From a checkpoint of a small mixture-of-experts model trained on Wikipedia.
Size: width 96, vocabulary 8192, 14.1M parameters.
Experts: 48 experts in each of 9 layers, 96 SwiGLU neurons an expert, 2 picks a token.
Training: a variant of Adam for the experts, 422M tokens, 4261 steps.
Below are experts of layer 3 (counted from 0) of a mixture-of-experts language model. Rows are named down (a neuron's output weights, with its number) and show model dimensions 0-95. Each number is 200 + 30 x the weight over its row's rms, rounded and kept within 0 to 999.
Before each expert's rows: a language model's description of what the expert responds to. This comes from a sample of Wikipedia text that the model never trained on.

# expert 2
It responds to: Media and entertainment nouns. Media words like film, TV, music, song, radio, video, love, often inside quoted titles, plus capitalized opening pieces such as Bab, Ab, Y.
down0,187,164,191,184,209,199,240,162,187,207,240,175,235,172,198,175,225,150,215,192,195,192,226,223,179,229,150,179,191,233,250,197,235,192,210,253,193,216,245,226,173,181,200,187,197,175,138,174,201,192,211,183,254,227,225,252,181,162,179,193,241,195,230,259,190,192,213,206,185,160,203,204,235,213,251,173,248,151,172,235,218,177,73,213,192,227,193,213,189,208,221,228,182,182,221,196
down1,180,197,212,172,127,217,217,189,195,235,239,261,176,229,201,203,215,177,175,168,159,185,188,197,202,178,215,202,172,142,161,210,185,160,176,169,202,221,183,167,223,258,228,158,153,177,153,190,212,218,215,252,211,182,251,210,195,195,182,174,226,179,230,208,212,232,203,163,185,181,211,196,181,151,209,162,191,188,192,200,229,214,316,196,235,219,217,187,141,249,214,207,230,241,222,194
down2,230,213,173,267,203,236,188,168,227,191,175,218,216,215,237,227,187,168,171,191,200,217,263,181,230,232,209,205,189,195,209,183,187,224,231,212,259,236,218,247,213,193,201,155,182,153,216,207,214,136,234,202,184,171,259,226,188,167,177,175,239,194,227,212,234,158,198,213,189,192,255,169,216,186,213,204,179,262,200,174,157,239,255,168,256,216,229,208,179,168,236,196,133,158,210,175
down3,137,231,157,198,208,177,271,186,217,140,160,218,243,227,219,193,221,234,228,171,185,179,218,238,204,173,205,197,227,244,201,163,178,206,175,213,220,165,200,202,170,200,179,172,142,221,216,245,168,202,232,213,210,166,198,185,222,187,167,142,226,172,174,252,165,189,206,229,192,208,230,181,173,202,216,243,257,243,176,203,227,210,127,193,174,169,173,203,192,206,187,226,284,201,174,187

# expert 40
It responds to: Clause-boundary commas, conjunctions. Commas ending an introductory phrase or clause, plus subordinators and relatives like that, which, when, while, although.
down0,230,233,179,197,215,163,171,186,181,180,150,203,149,179,186,232,200,182,215,190,213,237,187,206,218,162,194,203,212,185,218,199,249,235,203,193,216,184,214,202,212,245,228,199,187,218,173,283,190,184,173,170,192,219,180,153,238,246,187,142,205,231,162,237,254,198,222,202,180,211,229,186,172,173,165,215,157,203,237,187,161,208,134,207,191,184,167,200,313,210,177,231,207,175,138,219
down1,169,180,228,209,146,229,251,170,171,211,230,200,189,231,229,149,203,240,205,200,128,204,201,140,180,224,216,191,148,208,239,238,169,199,236,225,202,283,214,229,232,233,213,182,190,223,181,207,210,212,102,235,214,184,187,201,182,219,205,210,224,189,174,197,230,224,220,167,167,175,187,261,204,200,186,184,201,196,194,205,164,132,148,185,221,157,195,215,227,237,215,233,217,210,214,215
down2,155,212,210,165,145,221,239,203,162,184,218,179,210,184,213,188,162,182,250,208,201,208,172,186,214,148,207,218,214,238,161,202,139,235,228,188,183,249,231,172,248,208,214,256,215,202,142,183,245,231,233,219,192,209,195,144,178,215,227,201,186,161,169,164,243,182,245,244,197,229,202,166,168,198,206,190,203,167,227,214,230,178,267,203,212,169,166,196,160,223,238,245,217,267,200,180
down3,218,220,167,229,176,208,204,191,184,159,231,234,126,226,194,216,169,201,162,158,178,167,188,133,169,174,163,237,152,209,176,172,209,191,187,224,214,186,192,160,231,208,168,225,208,210,137,147,228,210,225,210,227,195,175,195,179,183,227,249,176,223,178,190,207,217,238,203,179,188,183,260,171,170,174,172,233,178,189,227,210,181,116,212,190,158,189,199,216,272,221,201,149,243,189,236

# expert 21
It responds to: Hyphens and dashes. Hyphens and en dashes in compounds, year ranges and table rules, such as Pre-Pottery, 1927–2003, ---, plus prefixes like counter, non.
down0,215,153,168,188,242,185,182,167,167,186,200,164,206,191,234,173,143,161,215,165,216,221,198,217,200,208,196,176,162,219,213,174,208,166,255,197,191,171,223,200,248,218,253,215,220,235,208,218,213,174,167,222,202,250,225,200,246,203,204,153,185,205,203,215,159,217,251,225,181,268,162,152,221,216,204,184,207,220,182,232,233,196,90,219,172,185,148,215,201,172,215,175,173,155,177,239
down1,179,204,173,167,247,162,163,208,221,200,232,231,233,167,151,177,214,203,192,209,200,210,196,236,211,217,190,214,241,194,205,206,166,220,142,153,177,188,183,288,221,207,144,203,226,206,216,209,208,223,265,246,162,174,143,184,210,182,195,225,195,236,189,169,215,213,189,197,224,158,189,231,171,210,207,201,212,165,147,186,164,206,224,211,225,274,260,183,204,161,178,130,236,213,227,189
down2,211,211,228,185,154,194,202,212,157,161,203,259,230,201,219,174,204,214,253,214,210,190,169,157,189,153,208,206,193,241,134,184,228,231,201,194,269,194,199,128,185,219,224,225,144,207,242,170,252,199,223,137,180,184,185,196,225,203,159,236,163,201,177,174,192,215,213,221,237,194,251,209,216,211,197,218,198,185,189,248,168,190,166,201,203,205,230,154,205,170,271,225,211,254,159,219
down3,177,173,194,204,227,221,216,241,248,228,208,206,234,213,151,205,202,255,203,197,224,169,203,225,241,223,216,230,217,204,205,211,158,258,184,158,191,178,210,168,157,138,151,229,168,227,203,217,263,163,195,223,138,171,207,239,221,206,217,186,232,165,188,176,170,215,184,207,219,157,195,221,233,212,199,207,160,175,168,147,202,197,289,176,213,250,236,166,237,183,226,187,172,224,168,204

# expert 4
It responds to: Definite article after prepositions. The word the (also its, their, a) right after prepositions or verbs, starting a noun phrase: of the, to form the, explained the.
down0,148,211,190,213,248,219,228,173,218,220,197,205,223,213,145,187,157,194,206,175,229,212,201,191,208,170,226,204,194,225,209,218,197,200,238,226,170,218,302,192,207,239,230,241,128,232,170,250,244,257,173,174,212,240,212,198,180,273,187,205,202,171,190,186,243,198,204,227,142,213,188,190,193,240,219,203,225,211,174,233,189,213,242,130,178,221,234,163,225,229,177,234,185,193,202,188
down1,218,186,194,188,198,224,236,215,175,197,250,139,183,191,222,225,157,209,210,230,203,168,186,220,190,285,232,231,219,196,224,206,224,245,202,192,169,240,226,186,179,234,224,233,186,211,263,187,264,194,197,192,188,250,226,210,208,219,170,198,202,212,147,225,197,177,141,228,164,244,231,281,225,231,234,212,180,204,178,181,215,184,130,178,236,193,203,211,205,160,238,232,206,192,165,240
down2,253,171,207,204,180,194,183,204,216,163,205,204,193,199,156,174,202,186,206,169,218,178,171,236,213,114,209,192,215,191,223,278,212,188,190,154,214,196,208,217,227,204,162,180,183,220,200,192,151,245,217,236,212,222,209,134,233,220,146,143,204,178,196,182,196,213,216,185,252,184,166,162,163,164,190,195,162,211,213,187,188,183,299,224,157,206,207,166,141,195,187,210,152,208,189,160
down3,151,244,205,299,187,214,245,167,192,216,188,199,200,205,210,183,202,198,190,232,174,228,183,183,228,204,187,255,206,233,212,216,206,214,232,257,181,228,190,261,245,209,225,209,223,215,192,198,205,159,210,173,213,216,251,240,212,153,208,237,154,222,193,231,259,172,168,172,138,207,163,247,242,187,202,180,199,238,184,196,157,234,234,146,245,201,181,189,249,218,200,197,214,194,230,180

# expert 1
It responds to: Sentence-ending periods. Sentence-final periods before a new sentence or section, plus contrast and reporting words like but, however, said, although.
down0,262,227,189,194,185,221,184,169,225,228,216,224,242,187,200,210,178,141,220,162,251,200,242,213,158,217,249,202,162,237,179,187,172,226,223,229,205,199,243,235,212,187,204,188,205,161,219,160,200,243,211,187,259,176,185,263,191,217,233,176,236,176,166,212,241,228,162,219,212,240,214,206,209,211,163,196,221,177,188,186,183,228,98,174,259,197,177,200,223,183,263,223,199,213,229,200
down1,125,203,147,221,207,211,212,219,170,178,146,228,207,191,238,199,235,217,198,215,204,181,239,210,173,212,199,177,203,186,238,206,250,147,157,182,187,220,233,245,206,252,194,214,207,164,187,184,155,208,233,221,168,169,235,139,194,160,180,200,183,222,180,223,250,232,198,177,218,126,207,195,163,187,176,242,170,250,281,203,214,171,188,214,215,214,202,229,218,201,206,201,197,236,175,267
down2,132,261,191,232,219,178,213,154,162,142,209,186,195,220,188,141,203,228,167,193,143,249,205,217,208,186,144,134,152,235,192,239,204,196,208,251,185,189,203,207,212,260,178,237,245,163,153,200,196,218,193,221,206,198,247,212,186,208,197,204,133,213,204,199,240,204,152,223,179,214,198,180,178,215,171,151,200,186,173,210,212,209,183,203,227,180,170,154,200,229,225,203,221,263,203,176
down3,191,154,212,210,191,166,224,194,230,176,169,139,208,198,268,235,156,169,202,217,218,158,219,202,155,202,221,200,203,246,207,199,197,223,199,168,213,220,191,201,229,211,195,203,203,185,215,223,202,218,184,172,198,273,239,161,204,182,223,245,221,163,229,190,161,252,228,227,135,235,209,209,192,237,214,138,251,130,158,226,192,203,217,179,176,214,236,212,187,179,249,186,239,268,235,191

# expert 10
It responds to: Places and years. Country, region and state names and recent years after in, the or of, such as India, Singapore, United States, 2015.
down28,231,192,218,219,212,252,182,170,184,235,179,162,173,226,226,166,231,207,219,235,184,263,222,231,153,206,173,193,169,199,161,229,207,157,228,186,230,243,228,217,151,250,185,174,193,218,186,216,229,164,229,197,160,230,237,129,189,201,199,190,236,178,241,194,186,169,184,204,190,197,169,235,189,207,187,212,200,236,266,244,150,175,237,187,160,165,156,238,177,154,192,237,197,208,256,217
down29,221,190,189,191,253,203,214,200,212,224,156,180,236,218,215,158,214,187,206,229,229,167,206,186,131,204,221,179,192,247,239,216,184,175,220,193,198,205,217,234,233,199,198,183,199,239,254,187,144,200,144,159,207,209,195,185,216,205,184,238,184,213,229,161,177,236,200,178,176,213,159,168,145,205,188,151,172,173,231,182,133,186,231,224,258,208,150,150,239,215,220,207,177,184,186,106
down30,185,171,162,173,252,180,216,152,192,184,228,256,169,179,225,186,204,234,182,189,171,210,226,214,223,170,147,254,210,181,223,193,226,175,179,229,182,229,201,146,242,227,154,180,203,230,142,180,131,207,196,195,168,180,251,208,175,190,165,213,186,178,232,179,213,197,145,239,228,219,203,217,194,159,214,165,191,209,203,200,216,211,301,193,208,257,245,198,167,210,177,189,160,185,180,184
down31,202,221,155,189,156,173,179,216,189,215,206,141,199,200,166,185,177,195,172,171,175,225,187,192,200,197,156,192,151,227,201,202,165,186,217,205,176,236,206,208,187,177,189,165,188,192,163,208,213,193,230,237,160,210,244,232,171,180,234,202,206,214,202,250,174,233,185,208,221,173,192,229,274,191,244,167,233,212,198,155,213,168,42,216,227,218,185,239,197,197,207,180,210,223,213,185

# expert 31
It responds to: Word starts in technical text. First pieces of uncommon or technical words, often in math, chemistry or code passages, such as Di-richlet, prec-ision, Mel-anargia, st-orage.
down0,230,222,204,165,186,241,216,172,216,213,187,174,240,223,238,175,226,234,168,134,183,226,218,187,253,220,261,221,161,211,226,178,209,184,233,232,226,192,208,189,210,249,233,215,213,236,226,201,199,194,196,218,171,254,170,174,177,220,184,192,208,166,189,203,198,224,186,164,141,170,235,236,199,207,203,154,155,169,237,156,230,172,227,158,228,271,184,241,220,288,222,212,218,189,193,211
down1,184,193,196,177,199,159,188,201,221,177,143,214,192,199,255,175,187,202,176,221,178,202,180,205,214,154,165,196,217,176,242,201,204,226,217,228,199,191,207,207,245,164,172,200,247,212,136,169,185,201,225,208,196,213,166,148,188,213,253,156,186,143,146,209,216,136,221,197,204,151,182,243,131,199,192,155,147,180,231,204,175,286,236,237,204,174,200,208,149,224,205,216,211,190,161,202
down2,207,216,208,196,160,189,244,202,194,224,249,176,186,158,213,209,173,180,194,182,199,184,169,186,146,204,201,212,220,201,233,173,246,203,204,201,148,211,174,185,256,205,221,151,246,169,182,111,207,196,198,245,185,220,189,179,127,179,168,172,237,252,206,206,144,264,185,207,179,221,211,257,179,187,174,227,226,188,193,210,229,205,205,187,203,238,166,240,205,219,233,225,226,245,153,144
down3,205,205,179,226,181,213,204,188,152,156,235,154,139,246,196,198,176,150,170,170,209,215,228,210,138,266,168,209,234,184,144,183,130,154,266,189,220,204,200,204,224,222,179,187,198,193,152,190,198,221,245,186,196,229,199,180,207,134,197,149,213,217,202,211,245,243,142,187,194,209,201,251,207,199,182,161,172,188,229,211,204,223,162,219,181,254,195,216,207,210,231,221,209,181,184,236

# expert 0
It responds to: Indefinite and possessive determiners. Determiners opening a noun phrase, mostly a, an, his, her, this, often before nationality adjectives or census phrases like "an average density".
down0,189,207,205,131,212,163,165,220,210,185,216,207,176,193,192,207,203,233,206,192,200,243,236,200,244,209,231,222,195,192,195,205,208,218,196,192,197,219,181,261,194,218,164,186,184,200,218,200,203,185,216,208,225,199,210,161,173,186,259,234,210,199,201,192,187,148,180,194,191,196,204,196,224,160,174,173,180,202,182,206,220,213,372,178,254,197,222,193,128,260,179,182,215,228,195,173
down1,228,171,213,145,220,215,228,161,215,173,260,136,187,185,231,248,187,210,250,211,204,224,224,185,254,114,244,247,204,162,183,188,199,167,183,178,170,206,184,213,173,279,209,177,211,175,187,196,208,173,218,169,231,185,159,168,239,194,214,204,246,192,201,223,221,199,188,178,203,161,248,215,203,202,223,198,202,206,199,194,229,184,267,199,195,147,222,243,168,246,203,183,221,170,241,228
down2,178,187,206,145,217,191,241,162,192,217,227,176,190,180,212,188,194,201,212,227,180,186,197,215,222,198,191,183,216,190,216,260,237,208,197,161,200,197,149,222,141,162,213,235,180,209,173,209,162,211,224,224,176,202,249,183,207,176,163,144,169,177,262,249,211,165,224,178,217,203,241,259,188,153,219,227,107,205,213,195,174,177,275,198,192,205,247,249,206,233,216,251,214,190,211,238
down3,223,184,208,128,186,164,168,173,235,217,212,198,132,184,222,140,217,169,193,198,223,271,225,233,247,175,224,191,185,207,228,215,227,224,165,198,215,239,199,236,266,224,227,225,210,187,192,218,163,221,216,191,196,232,172,172,188,203,210,225,219,152,203,228,207,245,225,180,152,253,135,158,226,201,191,162,174,206,212,188,223,206,173,130,194,219,172,196,228,234,203,178,215,262,215,202

# expert 20
It responds to: Table cell separators. Pipe characters dividing cells and starting rows in wiki tables of results, rosters and statistics.
down0,152,259,190,131,208,163,196,233,217,187,208,223,233,208,193,208,221,167,182,150,212,158,246,244,187,238,230,229,232,167,175,184,185,140,159,247,257,184,214,195,192,129,174,204,195,198,229,159,257,182,205,188,217,185,219,180,159,202,210,191,193,267,244,229,163,246,176,180,182,201,197,195,186,199,170,225,216,182,221,194,182,186,183,229,157,168,198,194,266,216,199,175,153,179,197,215
down1,202,157,183,204,251,132,114,215,234,200,172,250,237,235,190,193,227,163,234,235,265,187,206,213,188,218,180,210,197,188,161,174,203,181,186,194,272,190,187,196,231,183,181,232,199,214,199,230,225,189,220,136,190,195,139,196,220,220,201,203,178,183,241,197,159,187,169,200,208,227,164,157,196,212,177,219,176,183,209,174,211,180,206,177,159,231,197,197,212,169,152,206,188,104,241,194
down2,150,163,201,194,197,172,206,166,191,216,241,207,169,179,261,181,228,188,182,246,169,184,219,243,160,251,230,162,230,232,212,160,210,218,201,231,198,198,200,197,174,192,131,222,219,186,177,208,231,187,193,182,236,236,199,199,203,172,187,173,255,240,191,221,192,236,229,238,166,252,231,213,213,206,160,243,146,263,175,200,226,279,241,226,192,233,182,227,248,189,211,195,208,161,176,182
down3,197,182,234,213,190,177,142,211,202,215,220,194,208,241,156,201,197,256,181,250,185,171,203,197,213,229,175,228,241,183,198,232,181,172,201,216,241,259,207,253,205,220,222,199,188,209,164,222,137,230,146,207,191,145,180,189,171,193,161,212,194,215,257,215,231,209,209,245,245,162,164,199,201,234,181,245,232,129,223,187,262,214,235,177,228,186,157,219,201,208,165,221,218,168,220,146

# expert 45
It responds to: Sports team contexts. Names and words in sports tables and career text, such as Team, Champions, footballer, Cup, and player names after country codes.
down0,232,231,181,217,240,170,202,195,230,209,162,244,219,137,191,248,153,204,189,218,284,218,201,222,177,164,207,174,205,207,204,201,192,159,191,226,189,207,201,237,233,138,161,200,232,219,175,218,182,227,201,203,250,167,234,177,191,242,227,179,175,182,183,201,209,210,204,154,162,206,193,185,240,170,186,190,129,232,187,220,207,259,267,186,211,175,218,154,192,222,187,231,156,188,192,131
down1,236,184,219,202,215,229,235,208,213,194,229,143,220,268,196,252,115,230,190,211,154,208,201,143,224,173,182,198,172,184,210,195,215,287,212,220,209,264,178,249,195,226,242,188,163,226,187,180,202,227,177,186,231,255,158,209,193,208,223,204,189,186,247,192,195,205,189,182,238,236,194,184,186,216,214,168,223,200,266,149,213,195,228,177,179,221,180,219,222,166,171,148,207,219,199,234
down2,209,162,199,218,248,151,195,188,203,236,195,191,217,248,191,135,204,221,149,180,212,240,242,208,230,218,230,194,166,196,223,275,184,210,190,187,241,205,195,192,191,176,210,211,213,196,209,177,238,133,232,215,219,215,188,200,247,221,191,141,271,171,193,189,167,172,189,153,268,184,239,166,127,199,200,178,236,186,183,205,185,203,256,208,153,186,158,216,211,229,211,211,179,213,164,185
down3,247,212,246,234,220,219,228,200,206,171,165,173,193,205,113,166,190,227,183,249,183,216,140,234,239,186,220,199,228,186,208,228,196,223,224,153,230,178,220,169,252,268,215,203,204,226,193,248,178,213,200,192,208,179,175,224,217,183,167,167,143,253,202,212,258,185,256,197,168,165,188,195,157,219,184,221,194,238,162,219,186,185,224,160,193,251,181,202,251,171,193,202,176,205,159,189

# expert 38
It responds to: Table statistics numbers. Numbers following pipes or semicolons in statistics and results tables, such as 0, 11, 80, plus first-name starts such as Michael, Chris.
down0,205,152,218,226,209,165,189,210,199,247,257,271,283,184,185,197,182,225,240,231,197,156,202,216,196,243,183,225,228,183,191,202,182,210,193,165,198,189,209,155,206,208,241,191,242,166,246,186,206,182,215,234,186,246,177,203,208,216,153,218,200,206,182,157,239,201,196,192,163,131,243,201,189,195,196,192,162,144,221,206,168,235,101,225,214,159,203,247,200,210,183,226,194,212,172,210
down1,215,159,168,192,236,211,162,192,180,197,199,163,241,124,232,269,195,235,230,263,218,201,157,217,157,197,211,216,198,182,169,240,232,186,136,149,147,162,227,206,171,213,194,213,197,196,151,227,241,201,160,200,186,170,220,181,232,227,190,216,206,215,208,168,202,238,176,195,202,200,181,221,204,202,198,207,245,199,219,241,191,185,233,174,182,234,261,165,205,258,153,213,207,208,187,136
down2,195,228,228,190,230,231,205,215,186,195,226,204,185,208,216,237,164,184,195,179,218,192,186,212,248,136,165,210,163,168,205,223,239,210,181,235,201,240,157,150,231,205,235,237,163,208,205,163,247,205,168,164,165,160,240,261,181,179,191,181,192,192,264,212,232,202,162,192,203,226,253,289,224,173,261,191,229,169,219,170,214,189,133,169,218,226,232,181,193,204,169,207,172,207,191,206
down3,267,203,213,140,227,159,227,223,195,193,216,243,202,201,221,239,229,210,218,225,189,205,132,193,257,263,205,209,198,172,163,205,184,231,153,175,157,183,157,160,212,253,204,145,236,200,209,208,191,196,202,181,180,184,159,217,212,199,193,200,193,175,233,204,175,157,185,198,222,210,212,204,183,223,191,189,135,191,207,174,184,234,125,198,196,237,111,235,229,201,215,173,149,221,202,209

# expert 36
It responds to: Blank cells, column labels. Empty table cells and table column headers like Notes, first-name pieces in cast or roster rows, and decimal points in figures.
down0,226,185,221,205,166,218,199,180,210,183,226,240,202,184,194,192,206,197,197,182,197,222,232,207,169,181,207,237,190,221,226,165,207,172,189,237,182,194,159,192,201,171,219,216,220,216,198,192,204,212,232,152,198,229,203,216,212,181,134,218,200,229,171,239,201,247,216,241,252,253,160,192,199,160,220,194,265,231,155,235,192,172,78,245,227,123,176,199,216,182,219,208,233,218,230,259
down1,237,211,148,227,215,167,186,237,278,243,248,188,235,194,198,236,194,166,116,226,192,200,163,216,189,226,213,181,233,259,185,239,198,222,187,262,203,191,179,181,131,206,239,179,199,205,208,199,205,204,185,223,186,175,186,180,220,163,188,140,216,156,195,251,227,178,198,187,190,192,236,190,153,219,229,183,188,185,196,163,196,201,268,206,200,157,215,159,226,209,170,212,192,188,187,141
down2,220,223,192,172,175,166,179,240,242,193,179,220,163,178,214,189,224,199,194,172,199,181,165,153,207,226,220,180,207,181,207,204,187,211,198,190,221,175,187,195,198,182,163,144,113,199,179,223,207,193,233,216,226,186,175,177,178,167,223,247,197,193,180,170,179,167,192,165,150,237,228,193,203,176,244,212,149,203,206,193,243,240,326,172,195,218,236,204,143,246,168,181,217,244,233,193
down3,210,173,216,172,216,193,180,193,185,218,216,180,218,209,183,199,227,235,235,212,244,208,215,205,188,216,221,229,214,213,190,165,212,244,234,175,199,158,213,191,214,180,275,205,162,168,239,233,218,209,241,233,201,220,162,223,235,171,188,162,198,201,173,190,158,195,209,231,186,205,190,172,253,243,166,250,280,221,173,229,211,205,92,246,185,219,148,232,181,161,226,189,192,260,194,205

# expert 37
It responds to: Conjunctions and connectors. Coordinating and relative words joining clauses or list items, mainly and, plus or, who, where, while, until, only.
down0,248,221,177,226,252,212,187,243,181,166,166,217,196,166,268,230,211,233,180,153,185,169,145,207,166,215,193,175,259,225,183,207,233,209,262,224,206,213,174,207,236,240,226,184,201,227,207,150,214,168,227,222,192,245,212,190,201,187,194,246,226,207,218,226,203,222,196,121,208,210,257,214,174,182,232,221,190,244,199,214,186,182,172,207,210,113,223,179,179,178,236,216,221,195,223,150
down1,199,180,175,198,179,185,192,208,210,191,196,182,196,254,143,179,216,193,181,184,202,220,259,170,191,226,192,211,187,142,211,171,131,187,177,214,277,180,187,184,239,190,227,231,220,146,178,214,199,217,214,239,145,180,223,186,215,217,192,151,193,195,149,237,163,245,224,186,249,187,192,199,165,213,236,208,170,230,241,175,186,189,182,186,129,230,200,198,150,171,161,230,142,171,256,198
down2,224,207,244,219,236,175,198,172,180,186,229,203,236,212,219,195,201,197,181,189,238,175,199,166,184,193,213,222,206,199,202,175,229,229,177,196,193,177,174,157,182,159,204,162,202,211,234,208,170,190,180,185,193,218,203,193,169,215,184,192,245,177,253,202,170,166,208,242,199,169,179,198,185,231,227,181,221,176,149,228,201,175,32,194,170,195,178,183,274,192,211,163,243,159,215,203
down3,155,205,276,162,216,183,194,232,231,228,214,199,176,207,187,172,218,156,228,214,248,173,156,179,211,201,193,167,160,293,195,174,206,220,185,213,192,186,175,204,199,222,195,179,153,215,256,251,170,176,212,242,196,162,148,178,166,177,222,179,185,203,209,192,139,161,224,146,160,182,185,165,217,159,194,217,196,210,193,212,166,241,235,170,185,173,199,205,191,231,168,237,217,199,133,221

# expert 19
It responds to: Pronouns and name beginnings. Pronouns and short verbs in narrative prose (she, it, be, have, so), plus first pieces of names and words like Gra-, flu-, Lou-.
down0,205,215,179,188,245,193,181,194,183,207,184,186,242,199,199,225,175,198,207,200,165,178,169,171,150,218,208,178,152,172,156,180,217,161,192,230,202,205,181,242,194,232,247,177,181,205,205,239,214,205,172,136,190,210,214,199,196,147,211,233,185,204,179,237,211,220,260,206,282,244,164,131,193,231,179,176,188,157,166,199,225,210,153,218,200,194,230,238,230,213,166,126,122,231,183,202
down1,234,152,201,168,175,152,262,212,201,186,194,168,169,117,201,272,189,176,210,169,218,178,190,230,171,171,223,225,185,189,122,227,202,168,195,191,216,196,224,206,169,211,213,216,268,231,274,228,204,185,237,189,182,187,224,213,234,211,187,197,266,200,191,257,211,201,207,167,225,180,154,193,228,184,178,199,216,211,212,241,206,202,216,188,187,185,209,221,139,196,208,172,270,205,182,218
down2,193,248,166,165,181,216,226,192,167,221,199,230,210,196,190,225,189,226,245,197,183,147,189,194,237,207,221,200,240,190,155,210,207,228,233,199,222,203,268,187,129,151,203,183,202,197,200,181,192,203,225,169,229,181,156,238,208,173,209,196,218,310,135,211,232,231,174,144,207,205,172,234,149,194,192,219,141,185,198,219,203,237,151,183,190,176,204,193,185,200,204,159,144,214,172,205
down3,210,200,152,183,242,201,202,259,175,150,218,223,217,173,132,189,144,182,171,190,209,148,268,168,177,180,191,199,209,185,200,196,227,167,213,213,199,239,194,140,229,184,208,254,224,186,217,173,179,203,218,170,161,245,208,175,220,236,258,260,207,200,251,192,192,244,202,224,225,206,183,193,175,211,214,186,234,226,210,194,191,175,92,212,200,190,233,198,192,221,191,183,198,221,238,169